python train.py --n_layer=14 --d_model=512 --n_experts=32 --experts_per_token=4 --d_expert=48 --d_shared_expert=128 --activation="swiglu" --moe_layers=[1, 2, 3, 4, 5, 6, 7, 8, 9, 10, 11, 12, 13] --router_score="softmax" --normalize_top_k=false --routed_scale=3.13 --balance_loss=0.00782 --balance_bias=false --n_groups=8 --groups_per_token=2 --init_std_router=0.0286 --lr_router=0.000325 --vocab_size=11909 --norm="rmsnorm" --norm_eps=1e-06 --tie_embeddings="early" --optimizer="soap_variant" --lr=0.00234 --beta1=0.95 --beta2=0.98 --batch_tokens=[32768, 65536, 98304] --seq_len=768 --train_tokens=602400000 --steps=9613 --dataset="wikipedia_en"
Below are experts of layer 11 (counted from 0) of a mixture-of-experts language model. Rows are named router (the router's row for the expert), gate (a neuron's input weights, with its number), up (a neuron's input weights, with its number) and show model dimensions 128-255. Each number is 128 + 24 x the weight over its row's rms, rounded and kept within 0 to 255. Numbers have three digits each.
Before each expert's rows: "mostly gets" lists some tokens that are sent to it at least half of the time. This comes from a sample of Wikipedia text that the model never trained on.

# expert 16
mostly gets: "On", " along", " Championship", " On", " street", " playoff"
router:141154157122160103119112131133102127149142160099101136180096102121138112158115125087096147083133151132157149124158109121140109155105127165138090123156147129123099094155140124111110120126081143129145141104157121190132136153136119147100161147084135112119115143144095113154114137126110152107134116147135132131166146113136107141124129141155135149154131105117142114164146125110063133147100
gate0:131126138114139134075098140187152141133117138100125105133132132123170163214123156089136118115134140137129106133128077167137161118091144138109153178071148136115069140134101158130112123143107089138124161113129122147151122130158138137118136129151132141132123137128137134154088104094122132116149072135126150152105117044097065122117126116159120128112126135117142105141158117139096128154147
up0:137152106131119154119119161093162111153104105131119110112140137174121111155147134110150133124145104129110126101130114097139135125149131137119142121145133188093131171101122092113159180160192118109174178161116128032139135121119126173132133124151124118156126092103125066147156127103099108127173076164113166128114146131114148150091111116132114119128126122130158115104111104127130111109160
gate1:091110123134130104123095110147148144158142127178101176104128133144167089121165159143131148137110145084117131150134108150159131127136126166142109128136127152147130114117099145125125100137092075150119138177104107146133126160177128136125127150150166124107153128176093125129131127101128150148135122112097128110142125189140109149091132113156095178102124159148137128159169129142144122150131
up1:135111092203143114124144137113119102086109121102149101149152137151091144126128118137130126090149120121127150153095153085136116091121108116152128141154142119121131161088144136162139140120138132098128115122121135175142154165126101108106155128154146136155151136117140162134126133124125144125177086089111132103132135138125131125129127145120160142116133142118150164111128137139190156084197
gate2:115163145144153094143123130134095148123155106118118145088126133166144131144133166128107123131116077133119127152134094150127138134134136123146151156150127133133143137169097129104150117120150135163094131103122138132116125085126100137149078139093128129143127123109095119120087100123114112120097124125123130162136174138136094137145115164096147137122108100126127129149128157128111104128164
up2:137114159167168121108151137115108163129139157055144132130115156120170101134154168146107116130132120085130126114153128145122143128128133157144142113145117130136145151134108128095102120147157146128164128154139155139116108128147107167142099124076143134118117129123129111135152134112127167127130101128124193116141122127150157139146152137132090109125100156086120138116119113110098146128131
gate3:118110097135128101091130170141179109120135141152147169155116109177162131135094158159135131133147179106090137108097142131110188098122104102073137099143121154132110093078127141160120135130151139113168163125130174090149146134123089117105124099159133159146072123100113086138121123126120163148107121131073128125143060115129110119106128110121124121117116137160130137117104103124142137130110
up3:125092122108147105126121111130117141149143129086137116148168111157129130141117128130128111128122126163136135148117128119123157117137134116156131111122141148125104094096123146152125114127063157144112145070126087162113130117167090106127130128151089139122138143085109108123160155162166115085139103119097194124122139127057125109172111110176070135193113135180122110127134153175169068136147
gate4:138135101086128094089137105124147123182126135162102142085116082123123156150132115149140127126108121137115141148130145131132080152081117119128165124098075119127129136122086110103131092162101126144139135132142078147124105126123131161125110205120156130104127119097100101136125085111149085132149126131129127130132166127142164122128121126146133096125138121153149098150136086104156158133152
up4:110129149144174140129095106144162148139116102170150155111165088135152130119142134166134163149167125150127102150168124140136097138123153131097151138108134125112106131109148099055139148143165080123114064156126079126078147170184110159121127206123164112128147136125087168147152137095112125062161123173129123123202129132128085132125108155115138132146131112088111113093179097180129172136146
gate5:129124161133158140107159124174128169124153146122086124149165125146100162122126109100091125129119129126105118163116168106103089126154102159082151130147155128127129113118211139118130128141100091143153131175109127105123148086130114113135120179142155128131132122096131113103146104090146127127111156135152088128134104103164088127128164178127126109149165117078130117131127087074141102073107
up5:142076101133160088146105150117114070117102099114162137123123092065135129130132111124092122146118124146147139132131123127129130132127136107133101160121157169153181130124140116105104142117121092120147136117117111155104086162152127133120167099125124120150152176127163207144101140122152151120131122124113138133134108095126119130128126125144125145119149121149138133104126099143124131156101
gate6:128114178181127112148116102130172130140159118193134095110133127132123127142084190170140124135137100158119199134133107142123136138101112150173144095096110120085105096131098137126134103125169144129117131120136130093120110133149107132128142139140120113131138107144077125139135129105110120147124131119145147134170157114135139135138130119130165123128111105087154112135126132113123140173090
up6:180118137105130140100183136149082122086126131128065121124146134054125201130139138100151137125089120151107110154109110148129109133116107126113114137136125129130128123078136112139131149139112104150113098091102120116163129099184110096184176142168131101132121139128107127133160143136123127146163149154152125105126116160159103123130150099125133126146128127118131078127124124129129158115135
gate7:156130116173138089152166122122127130186128132130135129129082129112148118136121183118114110140168151122161138110123146122124125124105090128137123159099165100153123146088157122125132131129136106148138136170132066151152117129161081124136155168147122135081143125167144108125118135100121106121124059124169132181090073137124114110103118101113132124116126154105134137134138148124138115158157
up7:171126118128103140115112124111127160156118115127123122108141181127118131138113120140093144151113089088182105128110119108136113126118126155122048128133127137111127155106159125115122136109134135095115128119163122170120084168126132142111139089082154145129162131135105077161154165194127148080102065167121096125154128130134138103118087112115160098153141147112104142128130070138097145107128
gate8:141117117109080103105129150171115128143187116121123126073143175127090098156133130131119181105122132126108113111107138166092117150094114132086113090115131153094133118156136125096121119105129120127145135117123106109130128097126158090114100157111131140161128093191110146135131095123093128156109164127149096157169155101150150160131175127121102109094122092127153120107123118089168131164112
up8:128100133115123111115108088109125141070154113139145129136108131136128136129131109128132101105127116133114153122116137124091095133104172109144139093130137148117124144142130188127134153143157152130050080144109125145152114120123121140142144144140113149141124120125131090087102138171149111136140115197131100129130136163125103125133156126122098115144113169077097109145129179128162110133136
gate9:124154104132125144138113105116096169121140085135139133134153127139148126129161137138092180119153105131120120140122158129138138093129187126148116128131134104114107131111133097140137114191105130119127136155119117154110131141152169191100126139104151140136128116054133097169085106103130183127129050131138134150114125118120150098145113134081134109128144127099131085111116083145108156116135
up9:140133142128166120129127154158153126197133113150126135082107146129119141130134168161131125127219122115094055087133126124167115135168136076106127105134098119143100122125126111153160145160165146164132092109143203161093131120161159143122167114142130136108132150155125117135139109139131147117137147079101134098137137138121150114137135170156162126105161137114128148125124136129120107184135
gate10:134093121124169112121107104126121132109124127131083133147137123099144140167168124162127107104103166135113149127106095145148105155138157175152152109102140156113119139188085096109082129096119117135105133146130081170130143134132120135132156129145171123111174116132126166087120127090144129117137125165126142148117131102088063157110150162111119143087134135126118125086141154135133083118115
up10:073141133128126139133129108110135187137117155094144128116182098101139164122084126130159114134136127127112142110124144126188168163138056115119143144151179148130182119108112123131111111076166123111161116136122112118120140113142131134162137087151134124122128152158133145121137148124135110118122116162127137131129116129131173127147150107139112110144111140130118067156124139145088120170143
gate11:126115146147120131162117124151160163126120148130155140121134076135144088133126137150075171133116148155098152136098099130111157128117153130142125132133140144124096110128094089135114126169127104129134152140103136140113117096103144117124208124132121159081139112108151140137115125116135112123099083109127177130135167138163145108129073125153141134162146125163103104131071151146131127123139
up11:128193114147147061132146109128135137170136182114129153085127140122137113168136119122128108118131089148132146184128157097168105138088137110133100117125148069161141131121086133101139145142128127152117071135145130169166120109084136121134149191119140165121126138144190137126181137152166120132140129131132105104128070140092128108123151130129121116144163120131108140130099126147183114108131
gate12:127107130080162110128149140113145132131128149148129140159110130123150121129084125106124161098114133125136144098132119093135119148123114129171155168130107113157137126133193065126115138132119130109109133137130119109136164137156141178117128115131138140101159108121124114119109113134153179093087106099098089129165129131085083131114148176078086129080099148096093132115106140154104137145093
up12:085161118123135098132145123142134149130143123125146151136135143112092117151174180133134119115125125127129122131089099093125112129161113141142160122127128143135140153131146095160111089142128185102131094106148101151173125141145114125118128159127168124153131128154136164117131137145128131091147113129104140092134115127107092136094112145159122122138125109134164172073146154124125155157089
gate13:145153159115149122142122093125136108102104150068135139148166141143106105106135091091098148140060150108123154107114143094153160165117101147131113133173149090180146143131117110090114175118096129074123101108208128114118117139126122125109114127126082165129096142155140140112111094162131145109115124116142129118129118127198098130105161139133132111131135129116192115134120131102120130136075
up13:138170135063170146097162160124088144136179130142130130125134113149163165132158137117126116152120112149107077129094089115149113111153124095120128168142128131157103138137105151113133099162147198135159140132096135146128134098106140149116116133130128101123124114180141162136138097122171117141156126103126100114149166152094151151155149145135089144157126093109109112138148121111142124158188
gate14:131117122134100115128104122118126192108169106148164144098133131139148145168175119122145121096142180124126123161149160136146105139129161126148096139151165199146166152159118177114128119122083121126119139123158138140085090121133101070071154081109136116150174101148119128111131123119127125135138172154120125115128125129139101142145119123147132110094109116144109125121150076174116144172114
up14:165128128157119134131071142136186121146123131088133075193067078163116113126123089138141139131142098117101121141178157126114158122162145136130125160127088161132113129167136130138110121113140144121119153132121098107118129128140101139134105125143153124140111154125088084092082118091112177111115111168125141180126083141130152137138124093132129129154119115148124146130124115130148121102122
gate15:121111103125096130085114127128128161119152099145145107128139124136123112128125109129138124147178074154140109111160135166125120098095113124137127137104069142159115134139128128127118109144104121129150122167162127128099104134143202123062110149118152167132092155130146138169139130091107121127110118115128104171128177153118137115156083071133135144121132152110156158128138134122111138094087
up15:122125134166106109149137124188094162113062112110122133161157148115129107155181147127102169116107139143104190145138098149099121104126120170126122138153116123148108131096108109091089157138172158148145088135138161118143073137157111141098159104135098150126119101109099128120123092108129135123137130154098113160087122110124132139122145118189062105139070127130121112154129098089150130144127
gate16:084095128075177118124138174073127150140132132149132138128163106110112082131143132140127153119166147099134128146052157093131123088060128159128128098143073091114114094124148100103132097125129154156140134195129106110147133095133133159124160182111116130105148122120130125110082099126122150173134127117126177143125127154124085151095135126173128128143144094157152145082144123074128085127128
up16:090114112083125087125134139148156123116136156176124124137185125133137126130126139122118143121154126123084120147175140114121147127065124106136100102105148123124163148132119125131141057152074122128102138133154141120125153160101125137131120131126053155105115128163158151142148123119100090127099108153106142129134115143103171151078166120135163130107135141152148104131135150101138103176152
gate17:126133126126152096086129127118110129157165173173170104125063140160140127141160103128094112114160136112158120157160132124132153193126141171130132135159179153110131113154131143071127133124138138150149136119119137130054150119144103097145157083094120131131118112148111137126148116136184157118137076096111136056156112143112113126154123108126159128132130112153123130174108119147100081125116
up17:142128113106146149119110117121117107157152127122142125138106105119157105133149119123121120122130107142139141144147130119139140154137184135133106212163149129137123107117129128125175116156134110113129138131132128116110137107124103119147152104081128146121130115126145118110144136129143172174089123080127156096127128134123129099102170152083128139145147120170094141182135138151189086126139
gate18:104127117137114140132127124120098141154163133110130136157161139122139145120134153150095121140096133151131129124128153135133102121147086136127080143132124123124147129127119100121105138149083077107134114148084159114125120116143198144105128130130118122133074161131157126163167150115096152142091127106159084127130161114094135139152163164129095152133116153084112091200141126116141131134104
up18:116131084154119145127116132100154137108090098136160113124145148129115121104148184118152102151163145159123134133109149120094109137084113122152099161124081127121130108107101109103081126181056132141137130107136106164132127134088116119131110159108154150149076155141171086128130121158117131150116138146168123090143131110097156097074157100125186128146094139155166105133129157135101122134134
gate19:140206132120145145127141104123101128087127146153150084096115132135107117113107157150082142122134079134105147098153127132104138118122197122125110123112125183121155115129133121115134164143163119100146146109139136126136166128135149148070112080096103123144132096126120128174134149108124126119161122132158060130146153145136142124148061118131117149121122145135141111120136131118114128128111
up19:084123134113131127156133105139138157102111102101123126138144182135142132128135130125128131127160114112098118124187129090132143135117106130117116131098101117114139131124154130141128146130133116119126130132090126171102150133136128128150118111130169117111147110115106149084157128123126104135149126105162126111105168137097085123103142135115184107137153124122099108060095154138126117169138
gate20:136137151112144144126112112146152105150122134142060132114120129122152140140141137141104169171131168125112108132145128128128149194147159136100098175137142154097129144136113094160123127110129156109158121125119163109103132133093142114101134200130144143203135117124125108129107152128155133142104122129148091134140098147155142114120130125150141109094113123134136165157173111079119122127111
up20:122108106147094108116130159117173155094138173139129124125131128127079143101106073095153100110130082139118110097108134149145130179127140172143100109087123128156147122133137109123144095133133119120124151125141145120098147136155125113105124119146103097140136110129114119109090128126122127136184146129097124158154155142119133147132103105119141178123060131124127094105131124149141149148166
gate21:147143124124094125136108107117085115118122106112078137120142157164122126139118111123123096138123107133093153145144135145102135112156138127175161108132099124119128125140129124062121126095104143090107127110109140139138152128127123125149168132150154140133118129158058128124122111137091131072097129126123113112139121149132133169108084145083164133140122109133062111129146117074182081099097
up21:150146087148135134114146103088126147129109127168123145138164126105177129126139126099163111117147076105079117141149112123130131087185183114133131144120154136143128130124156120165104106136156174105102122139140156130116124128105135092134119121113132128099113128135124132140088147124090130135092107132117115099145134154098129139127131148113099144165092129127123186144149131125135142124088
gate22:164130163104129130076134142128100145176184107125127150129120128072183190139122147127133112126110108163141128093132122090130127129121137137102116130128148112091131185124100120093138152088127092188126129132163139118120159111136156125119114127127076134140145103114152158149149130092101109072066118084129118114138148076112120125104101172138126099134128106149161103129143216054139136150080
up22:102170126126133095133126091146108107110123132130105148156145145130154073134146127157133155169110120139093088097151127134092124108115123132115163064119128153133096062106139113137118113098108144149149134168103094136160126109073125139097154136155085156142071141117151129154151101125134131122141135126103100133074157154101127155177124144122104142110114146117131135156124137106115138132129
gate23:104104124122146103158151109131109099134136117155088128158152118127126113134071146113141114127102155162145131126098129128104088126112094140166143067121127117086140083126106186124105126116116140125200102194124131157122105146143118116108111130151141151118119155106128122116085120128193143086145131137117146136150081094134179163127135128116183115126131098090139116121120138111076137133126
up23:142120098168125130196123123105162129115149117104136161116091158133090122134117098109105091142130095103133135081115124161124161075155160087164111154119123108152125088127105128207154137185110113122105194144135133133125113134107125132137168130186142076090171133157163087094143152136124125140080138141133133157131145152135072124085140156128125129096132120124126132070158094179173153162130
gate24:149140116149130124120123143128112077115088157131156137145128158186182160142149110113200157136148093098142092136147133153127149140167121155117155145125130103153138120100114132126168151127156119128189118127147146098102139133134158099148146100117124123112132129125128118132133176126167124163111101130126128148117122127080108122146088090079121118167138112098145179122137133129147183157203
up24:135121092128103120130112110121133138179107146192144125104127147152128133117129102087161127151134104144117130142156145106143120125158160124140082196144171167122087118115104120110144175117133109125151114117112129061114158113161150110082204146120121122130154123134120147111126159145132106155108142130132153150101146119117093162128078128107126111134163077135146130113112134138125127151172
gate25:107128123137149078107148123114103135124146158165197111114065137135096128142170123152104139114139124121147137148145122118113147175101120152123112144158163135071131085178166126041120149108151144142128159143088149124047137114137103115132134104085126123157119121166114135138129120150167142142137121112116155070131130125089135126160105121136151131124133123151148113175117136141099106142102
up25:152114116131162131097130127129111122102141144128172134132113128104156088132143129132148196150172142134140126125132160144090123147131144084153128120145108175082174130112164134129140141131139110139142114153144139134063115126101131163131111110097157174124130120135170149146137135117147142149086118111134179084129117123103199122113128148081122155118119107099104128126128127128192105119102
gate26:085127120115117130099174165118145127157163124130119158123174162193101067115132185156076127129119126174158109222126077100093109134128086151046110155174101149154168108143106115134116094185096175133113132163130146136117105137117125166130123147134169121140148137125106080132123143127156132115116123129157142093122105134113124146110127078123160144143128105160128127126116128132117143143091
up26:140078150114128141169156110082088086150122112117161103124127143114185099111126106112132101132105138094119126142099135100172104170135149139146135143128149104108127139116149151083125110125190130107132115136116137118174127151098111125077121112155127160148146136089122138142122062124122111187129133149107129146132129076129148101152122104167173098105121126136163118145124140129181125128106
gate27:135099109139160109086138112129119127107135079108127147164082118098078139124139148130140155160101126203131101094139150138160130174125119168128114129094145091136097128188081134166138124078105104116110098081132125114126107119161129127131155092160128151142100149155097146121080092140085121135131129146129041128187102136132078096140116158133132094132133178116129133114135115131122127152135
up27:118123098177128065149150135141116133127130134167176142114133135181081121168134128134130129127093095138123132123112125143129154119120143084120116129073128116138155133116125113136119140117155128098063123126125077120092116139124101139109151134113104131127105199113134131095121153141119161140126165113123116181154114137076136131131139170129115124085128099121120116127128109088105102162123
gate28:150132134117101122111168148164132077157101113129121111110115144127082153129098150148150139128101093143146099089133119092123098133113133127161143113145100131137130120128126133067169133140066135138111116147135086088171153138165120151100130103142169094156120152115052128097138119096116152116106158161131145133142147116160107124123157123124130108143094167109124134095123099195107140127125
up28:128124058133147096143148149128101133148126160109139106143126143110094117090139111133134124087115128086107145096159169143138129110107133107134131129113181114095131129140105129149120156095133147109130135163133098075166098171112115171133127096143140100071121130113142125200122155133126088118122096150143137147092111157115118145128137099123030109154153112121122140139143125123127093120114
gate29:143139134126109103125124136145121121165152118145157141124092214129114123105127130083102147118151114134129124139134104157133135128173116125137126155128129104129126135145138109111148145143137114121118135140127150126173125108122161101127121131154148110165139103170144116138136183164112133096166114149114143139129114129119114135130094088124132124133131097129167132118100146053113181087137
up29:128150137132142134087132117111156116193100103136126147162149118105132178131119197101125158096137131128122097115129091167111160098135129134118142137102109119091128123106137124118087123121096128157099061104151117129121128120177134139125117074123133109089144121112138128176071131130105122129094106132121120162108141117161112080173124124126111124135144145138101104178141101105098126134124
gate30:109130166134111124119127135130115120117120189126128138083134133163148086118135131128109143125151131116128145117129097114118112087118141091131186116132147124136105165155153101106121117114134167176122148068136137126126151104114134087139127178116139129111092117124119128151117113084162133131104125137125146120088138135127121140104155149125112149085145119079173133133109135107138136168133
up30:159104142125099131113143145129118057127131101131169129122124131067125135147125094119130141092102156169126113121135126131144110144139149091124128085125117128097123117087081124124129105174087130124143102180115166143154123128180125126151168112134127157133064126131129149114136099106115163171150092131123121150128143112119169086119103124140127102094136109145139125146136155143158129155136
gate31:170168124099171114123146084139131114135132091116099167137123123110149129121137135102114130155094127130093126125114132095164109135168169131104107132156144156091110141085112109166121128122094087152089147136144105130116129113142091164126140144153099135101090120119142139084111117133129156141199126108124110094153199082121143114125091151126083093099135157119178080166091127107139159074089
up31:129173112112144121129183128148145128133123146176139116128152129101133144130121167115160127093132102128107130159113087114120120133139092127145151135176122097138130130137112126085150136138129098178140118165133105135157113126168132130172128131117137124115160099096127122133133199094147125121151138107103107104095126125115098129132122153131123145062122120138169118057124128139128124099117
gate32:126115104144159136110139118175136054158131159144109094117138140161109107153129117125101130095084151127141113148123122126119107120125157135133194119168171140124055116129117121188177077127102137134129109132121120127098116158108137120079088134127111103092137057100123127107135105132167124096127130120129117120139098156116111120106147120137096111126152161129140123179141151081114149118115
up32:139129122159126110121143124195080085135147143119156146088123119152116133128107158112144151144149140130143104143113119139111114147153110120080136162119094153138097106141101168119119103168152151135100096105156137153170118149126144097127126152122120146099162086128147136170136126085148097138123110139123129142115118134171150139128103140223145154150162136169139100130146090128129077133146
gate33:128117106137143139147114126106151133127147138150128099111082155166158118174188092113116136120155129173155168163125105123135152142098143167130135133127133117126135122085099160096124136120127168090143091122161168114113090125163121114146075101122127119165125093182126145119134113136149085113081083126087120158130109177133123138157154113117123129122135137115129151167108099132111127118133
up33:145125128113130133120122171125127132115169121145151127123139146153146128134155093125105139118145120113070128150102117133127088120084150140123120172119128093128204136126124129136138125109132138127153095132153156088093138097134122159109108163147129146126152128127144108128130040113139128138073115155115113184089124086148101108122085132100127132140130159133154076120160139156139112145130
gate34:145124109125127109177120119132104142126088146139129157126088137110092093135136105117102110063162131067120140130130137131135132153084131120161134163150151149177120162134122154134116154115118156101121137128151123122079128127154135134094087142102142149126144136118105091162115121102127130124090165142088119156133137127164129139139128124088142102145134103179190147117075139161108147119122
up34:200167160092186158132126104101133126087112133129128128119117120148181114147122155126105097152127106132128117135166128139138127113157141182128133167143114114109151099135166117127161131179139133107138129137093121116108126119134130126096114124140131110125137108164167126146128110118152099120090131119117157143148152146139161088133117138117159136156144132144150121138110156114110119137124
gate35:172117072136133121120103118128083134050140166127123138150124141163143145126126143134146120128142125129098152093091142118132135146115123110129137131111127093138117134109123148184139117089146128062191087187152109129129124192142121131106093112134150153171106098116149114143056129087152083147132127140184090085168172078147149167092072100117094135134086117102133139130100106113157149149136
up35:106139157135147142119151126195169188130162107135122128114146120088116130179182130108127104136157114119140089123156090111126117126171120122107110150150097168147150129137145121135082102160129121158060105082114131129150129099113129129129121137081149101217100141106157134130176128125137141068147154138150140093153119109148124129132166107099156154154129101127133109096105148126143184143101
gate36:174184129139125128182139123106123123129090121109122125103099115136107117134115128128081103171127127079128141138136147142087115113127142103149102143136156125124127115102128150119110120134093188145195128163143127127126114115088146153099130082070134141131118111101148101116132135057129137123121112138128133140123128100080122126113116106139094129135118123143124097134134133122143114113082
up36:133112109115136098109120130108113129148152129121102116146140112081131130136128120096156127147102146136110125094091184094135112132098139149132110141130134129132176166144122121116107123108117106121125127121090154144123140123135132112125122164141135161094132092140154154172111132130125112120149146172134113139114117149121125122116137140162130153087158116142101102128182130083117115138110
gate37:138103054149149071080125117126160118137158152109114103150113136150129106185145132126123138135168066089106155095169135168142128185137138071132151185117126142145125141169142127156158148130034132114126164100140112125128148147126155124125169116080126142112132121163068115135132146171143153122125131166115112110105153125116127118129136120147131102104123117112143147117103120094127132137128
up37:160133129130085116122132121097139103086124144126121186159113142130104129115149088143131055119119175145123141098188153121127116178140113130113090176133085148122100125104106100108154105121123145076149176163124099146119127129117178108078163125106146133138094129132202096150103121131158125100110121072141102087126122198121116133144090146141099101129128137155147136135140100118190117129155
gate38:133136129114130118070117144111102158141126140127158134139108155106143139139144150128148126183102139121153125125129105115123153098147138132070150125125137149139160137099142089150090110155100131140103141114150147130172154140186136136113129105132131118099161174137128137121104161145130147139129184130119176144121154153160129142124121146120120105128126150114108102098141126183153129162111
up38:130170118135127165125086089134146194137146136148132132126123125167136139107124168109149106186111155131126098084139117117071146119077152139125136131129110113109095133110112122133088157099068110125128138116102100135122101111156135098122128095126144144127130121159083094118166150095146131101091132170127141156135076104129142133134150145117112141128131134113155128133139093080116127155140
gate39:152145154138204104139117177127119098091121152123112148133110117120180130136105131182099111103140153129134128134166080121132138105114076153098153105169161163179147084169122119095127165091127125103137128142138137128132119120149134124109087135100130146091152132114130154155109164100095127137121131139136150134143120127134130112146130136131140119092090140132134125151129132149129099140180
up39:138155122125167133120135143132095100119081142115149133142095144152125121108130115127107144130164147110134169130163148126145107142107109181128121121196163176116143077165150109127139136149127152102144116123100125075102128109146104134126137152107131119109128119111143156156153127125169148164111120121117156128175133158133105099120109142097180112133124110165117130129134126150120059143142
gate40:170136126077141106129140059107159128119144056094129114108134140122141133129142116134125106062111173125125128156121083148132107125153137126124128147160136109100106123103108146106119124169140098129110110137149081130130119127134186138131130122129144130118106144120105134107143101156121128134147110094148157135081128124122133119104083143120114131136104140124166095167121092126116127127144
up40:146111133057102088133078093125124147151124110103129118095156114109129168116143146091102148137164123141168150085122127221103128152159108142135137107103129128148126149152138148137142142120117138088146128131168118148133102120079132120110139126133127150154129119120107127139123147107149087166128112132126138103140093119093172130143161096143124128124078108092120115093103122138146136151088
gate41:146079146112117131140161101119109156113119113100131124157154142134159101127112156187170130113121122133105095105138075114132137122106105128119159121144114122138122123129142128081174104091129109082104100156111109136184119123112100165130105105068176150134133153163133107118130147104135139111099133125138104133125075105124163119114121137148132139135141139120131174085157122149110162089127
up41:095155117105124130102090099129110121138084133150130150104140107147127074133112118103115119079147101073116108123135109111110124133132108093133144129131130094118131127176146126124127124196131127105119149171133130129126105109129144123166156114084152159122106122131125137093128125161132069142116131075125107154124094142169097149137103126107129124124128096139114108122124128167101137172122
gate42:139140103081081122080125130178131135148104116127145148076111173145111109144142113098142078174153139140136120097122114112104143139112122142121122115074112134145142105137118128130119124111154147104144131098158128142126120130101111109098126128119151136116152148117129125133141128136127108107113141128131144140103124101076133121118110147147126098129124111138185110103130114107114133084112
up42:140119124127121135125118092124131137135140119120132119129137126120124128149127173128135106138109127093107153165103110129114115181129153109137137121123136126124102133128131123131132133152113103153111092111140135144139129115133118173128143109156090121151183115102162123164103149159173143135090069176129155143091161107128086138126127135163131120142113122128118101128107154095166157140163
gate43:101092124133127129124127131127086121129139137119120119116128115140124143132119126149129135119076136137114136137133077122083114088151090104132140138137134135129081090126126102197128133103107130145130076175111124097100144123136142122158118138129170127163093102067090085161132128100095111128131131119121117127057152092117124185151151117114117146135127101118125096182114124122166102137132
up43:146149135126146102126116099167136128097127125105119127119146143120106170170132089080128173115126109147157116120127117123101076172131128153114109138150121140108105172139132154132100083158124122124158117093125106145128126145139167140124156136132107143149144099105151173153126086149100107112161129111134117111135142139119126141120133105133144153112119086157181107126147143125171128173134
gate44:098097144138148148183097129182116122124146130101152119151165099139191158111137173155126140130089114128132174144126118127130123150160159114126121127180123105126139104144129144170147127126106121126129185101182107134079155125149126122129163151180174088102121135123072130140118127106139115102142140127096131119116152145124110130122133140138115114145123100103128124157110092098158180127072
up44:090151145116099121111179153079158122164126130145126138093121121145160109119150148124164144130092161117152160112209108126100116127109135153103118106146140096116105129088131140129151105117101129127154128120124150154141110131073176109146095116140144122141129153130139153097133113125146172159079148140129113108068127150144127132124127119147106123131126143123121098151160129142131135162128
gate45:111178134167121185106081129131125159152156143086140130126117127173092158128129117111137141097130123072101079164156168114156121147143151160144114129131129107135110094075129121116140110159087122119134121119119148111149124115118163122128178163129130151141105114160127128136138097124146165143130124154135132149112131112117131128121127120134144142138161122146122088132105128133138118140107
up45:119123127175125093090195091144129108132122159122144115132139112104108120101132110090125121131118140099158154119124119105119082137171115123184130128119122142163152132104110145088137143109114136125120122117135111089150129125131113096128113135129122142100128110116194141085117151145166108149144127119072111130077080145125125085102135156133152100121112129139150155114103073131160117129103
gate46:183175188165110206125145135155117118116127123127129100125149116161126150136097115144160118128127158165092136118105125114181120130117136119172130071098132131135136174145080155092139103127106163130108131132164138120132057100124128187144133173164140165168120110149140174090090149140119169135111106131113113122115118153148160137129153147163131156169126131135147148122117146133131147156144
up46:129188164122157140130122124123080130082113128138117115157129096152118186159126111118134103139151131099142190117104101190117149147117167181126078146147158129121094123172133110154097135136107085139089158121129132123144143110126150160157122166165130133076119095129112136111110118166127126116113092148126131111144169111119118152125121120125121151151183132134159147173136084151127154121155
gate47:162163131167113121114140135156125110132122115144103127128170139138143112128125071129122123151092121188123129128158099115108144143107136125110094136138110170113119124149155116117120102128099167141082113126126163128127134099141131137168124170082112133128132124139098101134127077132140126128201150174120183103139105154137156139103127131140132112113128138105128106129131127107127122138134
up47:155129120128152131125096130168131104128121155106115194126116095102066129097126134123132133154169136077131106138131152074128099126147138117079121147133137125202173187114094102115112181170094120122163169085141153139101122110163122142104098118138141115115139144102116132086179145128132167142201144123124138117159187135138159129122063130120068104114145129134094079083150107123116145110121